config = dict(
    experts_per_token=8,
    activation='gelu',
    normalize_top_k=True,
    init_std_router=0.0114,
    positions='alibi',
    parallel_block=False,
    optimizer='soap_variant',
    beta1=0.95,
    warmup_steps=200,
    doc_mask=True,
)
Below are experts of layer 6 (counted from 0) of a mixture-of-experts language model. Rows are named router (the router's row for the expert), up (a neuron's input weights, with its number) and show model dimensions 0-159. Each number is 128 + 32 x the weight over its row's rms, rounded and kept within 0 to 255. Numbers have three digits each.
After each expert's rows: a language model's description of what the expert responds to. This comes from a sample of Wikipedia text that the model never trained on.

# expert 55
router:163060085110167079099102136142134145133123190094144194140150170143124134099152051097116079162137146131126129110150123058186092161160096180085125115127075065091195114175088125056187109153126099131167135111127119155076127103127131142133118167109189077167150135161142143121132100117127143126088176069149110108155119150128134134082158127135137115117129161114137181068172158151101150166119132083119131211159093109125141106126120167117141138106138155138168168116076095100091175133096056
up4:160101080134137099143114095114108075130094175139098145224117143175145140128090140086137111124163162129113116145187081082151116086118110141134152144074126098090166139148130087076159151106174110164161134087151162092093029101172121136123080141104150183150147093122117141183158119151191138098073093116177131144131216134132152105111142164144134061089156136093149163128160180071104123105132130106122134133149137112063136186142129132169123145069167103158099103135100105065151147124151165
Clause boundaries, connectives. Sentence-ending periods, colons and connectives that begin a new clause, such as but, including, while, though, as.

# expert 8
router:159121113120161065098157089183146178152138156113163105179117142183195123119179063087119075153108134098078124116160138077136071166122140201101155108158102040093149147144094080085166160150100142127097156136129122133084170090127119108117091135087134044190131175166125114152178038133051151112107131124163163132156123143169084148136115132106141125165140146112142134085162148155123138150135101116106147126102108084134101148155128141100097114139163157136147152085105064155122165160139109
up3:102108172055151132124115106185142099135131201095152212102125123082071154095084116150097136113152092076142155150170174066162158109176114109138134141092196183074165146107123080148122112150130115157108111107105126119133114111192083154134061102117112078132151164124103142114153075150159035162105149144125103115141154142086165088135133162110124143116067153086164145132133068146132115148118160067096073087123126171136107125091162114104122122186142108128107109143132149134139168131049139
Table cell separators. Pipe characters between table cells, especially after times, TV networks or names in sports schedules; also list punctuation like ), ; and :.

# expert 21
router:087123100113143097079167141128125150126189170058131142163139181170150133116148082128096095106107155138083122060137150134143130174072115160079135098108079117114179112123137076088152097189109170126172138145084124189138128127135096123138139118081130131178202146157076143171126076154094140111085146126142153142184109187134106124101147155112191102200120125124149189124126069170101100201115140128098152161103094154131134104094138158052123120097162116128132132093137084121117147124125044
up0:116138142139136110144049071121141143155119172063138130130122198130151099088155076125163096166112109116127138086156142125162129111144125146101132082171015097139112061098126099107093154133094184131104140131073125135106137153139138172152090146167121076115217147161096132129154057101137151154144093069124119125149180142153183089112188100099155127118081107174102118162116130102134143096101174103187128168146151067138177146077130130114115094119191143130103152165131114132110136164184107
Consonants in foreign names. Single consonants or syllables inside Slavic, Asian and other foreign-looking words, especially k in Ukraine, Genk, Gulbenkian, plus ć, ń, ō.

# expert 32
router:088146177175168083121152122129194080113102138089131140177152154146163112118156089065132125176121091075075160067137142096129129180108109179111109113106088099093115116160088132085173088142114154138148166143145086142131158127098102117124112147075115101154210152136113124164183112083081154083126135122190147085147127243141113120145155138136134076198146159122133163145156094120095113188120097103071118171142105134134133135159139139042082134097167138113137136107110109128118175110152118
up1:142151148125173098138125137139163130062097105090157132098138142128117095170101111096117081110103111081113051097159125106148064129143089126132151109205116148125129087132158147130163091102096083127206207138117192046144098053119147122178125140119106159145176103112160108141170131139109091154140115131137123182156127107106144182144102135097154137112089166147127107090136181123100173172078105154067130122174084106043133176138110137128110124134149097144194128145071115092144171173153120
Sports competition names. Names of competitions and sports terms such as League, Cup, Championship, Division, Olympics, medal and football in sports and results articles.

# expert 27
router:143117095088157073098111189204144158098137146092156117161136174164125149173140098072122137139094084093084148107148117147137085175117136183097109114092093079072156153106094119094172102125118137191147128127117104149136156116098116188124088130067186079204148173136111096138126073130105169119124154125109177133129121183097098128145150109081170131169154119119181169164133085169130169099111141120108116147093103078161138120151149174110106155112122120125171103105123094076128196153114036
up3:125143072128070107116086131128138130119142119124096124075164132111161124133206182084116122134099097087158104130182138139115196132131112130147118086119137124087083131165094111166072121138058116166165132084184135131129145152116144070101093154132156083138154151121127127109128087131143143169132153209138179119131160147102074145148147112110139105188124177102131147095142109149129040138097101148169124096145119058144161103150200177132149121111070142163102086054142164115165114086083048
Digits in codes. Number pieces inside route numbers, model designations, postal and FIPS codes and table values, like I-75, USA-54, 318 CID, plus closing parentheses.

# expert 9
router:137132096135143062125107175120177109104092156086147159171141177174098159140151138092140105161176109130116177141074067129125139167096074172124117118100105127095116138115086077135142119111115160158087174140141062157097154069157096141198126187109160083146162149100112120109198078123086135103070186141158134109146140194127136097142113153123183151150171143086214119077141147148096163143143119130102144181128145168142123115165088184107112142075129101052127110097104102147136137108100107
up5:098104165143173122154091147133137107154124140105110135155155179126102125119138139123149072114090150116146156097127064168071145154118108175088189194105111124151094120104178065162126138070079118121128048127152191119040210104153157149125119165126170114167125126145164134090144033087090125161142134100106159092181182125098101168115122186157138187107114097144127107154120154127113128102148078135086123139143145164110050084152141111154124087132130112143104120081116129121125163155170090
Word-initial fragments. First piece of a word split into parts, often Ch, ch, car, win, end, can, as in Chiefs, Chris, carried, windows.

# expert 14
router:149133117115126084082129132147157190134122177091137142148142112128173174096190060109116078136123093090101132121154159147197102165123127157108148107097124103068164157104103111105191149135118190127148103120115107175126156113123125119139080124060133074143188184191125112151145101132074128130076160149104179089156176151128099075134163123093124168127161172110194177081112137107128147133143094127117151120131113069138115163146111140130097121085154174084137155111060069078122203170109126
up3:106176154070108126171123110100064166108111126139135168128152167132186140132083073138172185123150182105143118154146117092160108140131130129058122198074142118086083146106138139070111172126122153102090120120091129090173107117168134125136177109148063095132161104173172078151205132140076102155138087083160077106137126135153200160154208116148148095135142119104146117130128168110129156159111099140106146165136115163138115072149081122130161106127068100140115128177151132130068063103097085
Clause-ending commas. Commas ending a noun phrase or clause before and, which or but in running prose, plus dashes, ampersands and closing "),".

# expert 47
router:145117110097123090105161148161174141133083117094148134184156169165147129106169093143172092154149128138131118063124104114162155123102087202085127137150125113092153090109116119132181168189087127111177146105114085169111134115135114228162092125111179088134166176175126046166118097131119091082063175112134141110136127182134146119104126094074145083176115205148122167111130138187123111128147103077104146173112091087137117125106155158141098148072132118109105117060099071110118139115090113
up3:169161138127076083065175135133146132120102111143117144162102137132128132157123134120144099107165132135132127138145228108216131132173193109120151166102084172131073094101094154134183097156122201198147123164164082155095142111141138124171096122113126059060122095141120115144119096136125121089060117093094137130163167145120173113161098129146135094140144189131077147141110165166116099131088112075056146141159060070120176106170118137157112153112171102091103098139163124119132161120085139
Head nouns, word endings. Nouns ending a noun phrase before a verb or comma, such as people, women, building, and plural -s or -ing endings.

# expert 3
router:127093123087158076113096142166142130123132164093134183147149194130126175154141057077114078153115143115112164095173132138150093177148123194088121112123119087116157157134109096115182161134080119146136158135161106142092130128095107153146078138086147071160143134167126097111205103096168141052109179074118119126159145157148142134106122157128193060122118150064139178088171103160118134157152073056079146145129054165160094127135122170137140159139125168137132100130133095129100169132127059
up0:178126173103132112138170143124104166112108193124154157168133139046080138120121094120091088113160155086124105157180131159121113056179117091087154110103145079118138176172150173146136118114115076144179170111094136157021131107120087138142148130135107105092133109205064127198182137107116129069111117109138111157190126131174123140098126079136149138133115105113161091106155128183140137110092086096092143132172127144142176119107106140129126156094119179105138099182106174114101152167139053
Sentence and row ends. Sentence-final periods and line breaks before a new sentence or paragraph, plus % in census race figures and closing table pipes.

# expert 28
router:114127071124140109108190167175173129142122186084200150133134126168179154098146092099125064172133130118097123153122144153127145121092165173088154093134098119072151152139131108121137110168101106183108136125145072144110136141116129089145120154106175045157192136151097148110148089135114146135122134134130145122146138172107109123124186099104152113147133076143164133104165164141046141144134099059082157146093156118118119091151110189149079088110104172050125148100102056086091158161139045
up4:144153138085134124121139137160148126117092128113119143155126124136199132127135100120147111152125132112096170116075084162106120146074117093101176060130136091125143115075166075079105153234069072152160152152074114124107157111129133119168118162099180137064210100101127118104122121136169185122125141127151083152143160188185149154106180129075133111135048155111126138122175161103149182112073173157103141099118115127131127083133134166160120086104084120111137127122129075161128159210157087
Infobox colons and units. Colons after field labels in infobox lists such as Type:, Time zone:, plus sq, km², slashes and bullets in geography and area data.

# expert 59
router:116142075111172077073128142137114136155156110116158100121135150168145087132200095132117147170169117077081145063182154117143167179101128165095121129132100114110188146106052133105130146188108172182145185104119157154151169134143125157127116163094153132136155196142100099147140084145075168107046176131114129093189098149101125066129129085130197077127146138057144162148138099159104139168119150129077111122130109125179138107132102146081081157100126112142136114100110098140126157137090056
up0:150154148163114116144071117123109141117099133073134108188133105154123098066121150127137123154163139178119141104113142192120149112062159109079108114133100067105138084103142177055145087142119121143189136069131135100093135130155111096114130144114154126155089173148163085169140144153090166108109171152118173073102074167123092130151139147131137067142107149212141085124188120098123117101124129122143134141115129203146131151107185153165115153149138164100167133103070099048069102069210132
Middle of names. Inner or final pieces of proper names and place words, such as Roose-vel-t, Balanch-ine, Archb-ish-op, Mun-ich, plus London, Paris.

# expert 50
router:147104102111141119108113112091162148138149146075145122171139181151134111095160073141098094153053152094135165077141136139134185124130136187106126109089073136092120119086098092099123160127090140165152191123132109151129154144129139143155103117047147088230157202162102137128171109147061096105099138141126139141213146161124084119124170149094162097163142106072121164151160098144109116190114129126113166137119108072186098147134101148069114178101105197140160114115108082107120141079117128
up0:155098124118095133156154091105158208078087096112110135094115139133150153073139094126100127108089152083126174118127174113134142088156122169115125099102092160119109096136135121062126193163154081075115138173099132125119108178183147178139153145075147064141157146093173100130098147128129112071155149174117102167155169081149085130100169127127147104106072139107183127065078134063127112164089131101152131122108107085126142135120111125178127202157145230108169145117099116108180186124159132
Place and surname endings. Word-final pieces of English place names and surnames such as ton, ham, ley, ock, den, ck, as in Grafton and Bridlington.

# expert 2
router:171104099107101120098145110139166192110139117096115166202149177134128122105144097102120042130075182141124170105169180124182163135153150189124166118131076099163133099154126088113168126167123096117085145087147137134147135154091103188125078110098186036131193127138125097124163112155084075087092131136169104139192138167134119110134154130079113091179105116123099154108139098131069104179110142143097155173135127115125111106119121182072082133111143159114171121136106126113158179152086073
up8:121130071138128100083110104114184145096153102140102144169116109069077140128149162118161108094182168193175103134087108125131126121116161094080149073145139090106114107157057145097144070179107113135134156195138163203145115145120160119131122118132126185155119114099140132158133116127132156098146132118138068162176122117180143179136132096119110040146153192113135159162168086140126140091137138118110144169117066143104094163149053129049151066113137079161193175144157122175141146130121141
Mid-name letter pieces. Short pieces such as ri, an, ni and n inside personal names and common words, for example Da-ni-el, do-n-or, dri-n-k.

# expert 51
router:138117174128157079109137126144152125143120129073112135206092150204146129129121102038154109105106155098097115093171096109192122168099119182127122115141052104096159178136122120095183106152122145163126117072072088131109115116136086159157118145072171091161184156195138108144112073147108130135090106160137114136155141156095123143121139066062138131167170134115139204135127173163074179114137140111083125161101141137110137123121120208127111167086142160148161119090103102128109120129120052
up3:151108151143103132141154109074129121127054146099129079206123096143092119132093106055163119105153170190041116063161141065142146112112130112104150097112123150122174113159125110102182136168091097117072145121035129174068156118138147109154152117121144178144158101129148184180127133084163127126113125100152101152139146133118146145098099116120126186207076133211111165120152124130160109124085147131114134106195086186135105104105076178115129147118115130099176106128115173131149146105110130
Numbers in tables. Digits and signs inside table number cells, especially the digit after a thousands comma in vote counts (1,048) and small scores.

# expert 4
router:132128147105146074146153125103142145095114214127181212181156163155114133132173132083119098151076121088126146116178104113118101155141087182109121121093160087097101158145092088122168115106119090121162135126121105130147146107118061177122136152099142090146158109108059091143154060108147093140066163139162161093192136171105100136099139160121159111135131166113153122103150156157066165143153162127114134146141140122105153152139072182100061126076125101075121112117148046124147212096119080
up4:193169143126110136148091152119115130128163135140064147179095142152090146148148097095154136172120106160153186102133103190132123123168160130107162096093161160130079162129114108136114138123066135160160110124085128144115169081174092215089124123139200157166125125094117130137122123108048060121200153129102115109104086104101119088154109202125108059131194115160154135040126126162136157158162089119131129140097143166114088149135110171136127149155121072134126098122110133179087170104062135
Word-initial consonant pieces. First piece of a split word after an article or preposition, mostly consonant openings like ch, co, f, sp, as in ch|allenges, f|antasy, re|venue.

# expert 38
router:101131132134142113125148156098120140104120163057159131142138174103152175103155104085109091125076112074092128102128081157136174196125126134128139125119063085120160163132124095118160119140116131165168146136119106132078118132127098085210094113118125058153179155128099106158209072132109167112101128129139140151150156196123117147135154127096162106180155172064176143072184151149063107146135141136067103130102127096151183128149065199122122164094124154133112111095112062116172163132086085
up4:198175116081156108108112166126107142105169155024146112164091177151102147133133097152157127140131111110152133154088126174154116153101159140081127132121137119154147167172100098202098107156108118166134177143136142102147118127174072154171103101132146116142168103148160159178144127168090125089067130136055125107124185136163106146157138053125108060164129164140164085097165172107109108106156087145134088087072096072089105070148071159134151100115112189128079132141137129125174130174127119
Spaces in infoboxes. Bare spaces between coordinates, numbers and units in infoboxes (N 36°, 19.9 sq mi), plus common nouns and verbs like free, vote, change.

# expert 45
router:127136098181124113048204128142165145143125159101136121179108114184174115098133082106148110197145111091095139107158121092187095197096146164110129111116058094110142116185069115108155109150127146129121138105087117159124167124097090113125077151092159092180158177156158142142151063130114118101130172111154199100177136156169111125116108113121128146132157112098131132064177150145073168191126133119124141189106106133192112151171107137118099094106137134089175148129072067152115174139140085
up5:114140140171167152104150119082113139146080189143137155106114145079173161123173075131081110162171113136105165101169185101090139154140100131138159159157177154133069127051057119196122108175161114139112101122126088092113120091133128081098116145094144179102132165124048115092140138096152089080125077105163112088153148150143109171167169146108231111161110133095101160115174074111107126128117062110133178133149101120121152178103120137112139131152142135147139100097085136111203174128151124
Field and cell separators. Pipes between table cells, colons after infobox labels (Genres:, Sport:), list dashes, and linking words like named, called, against.

# expert 12
router:161128131074154111070088117178163121089108194131173149149122130122102134126204066098099101173131110094120105117172144115178103177138094194081149106104142095071182173131106141106208110149097135094150107122155096205130107123121124149139074162087155086166166161163112115163200135169109112126043166134143173117176143145144081123118129146133176126120113153102168121135157095128124137144086100094117141111173100139121085124130112137107102140114131124109124163066106101096137196124068080
up3:074141153174137129094143093094144095122173121135090102204062108143143075098096142143108097125159134064095119118076101190178140137113085116122115209172106097133110110132063132053148091126151134157149172137113163130143114105122121087126122199152055094132151074127129123118122113186148117119138143065181186176171118159144097188120097124148077111102150148109132069170158114121170122130147138134114173107133080127107137172138112113070161152147165096095140114182087088158125112170144141
Clause-joining punctuation. Commas, and, but, while, semicolons and closing brackets that end a phrase before the next clause, e.g. request, the police.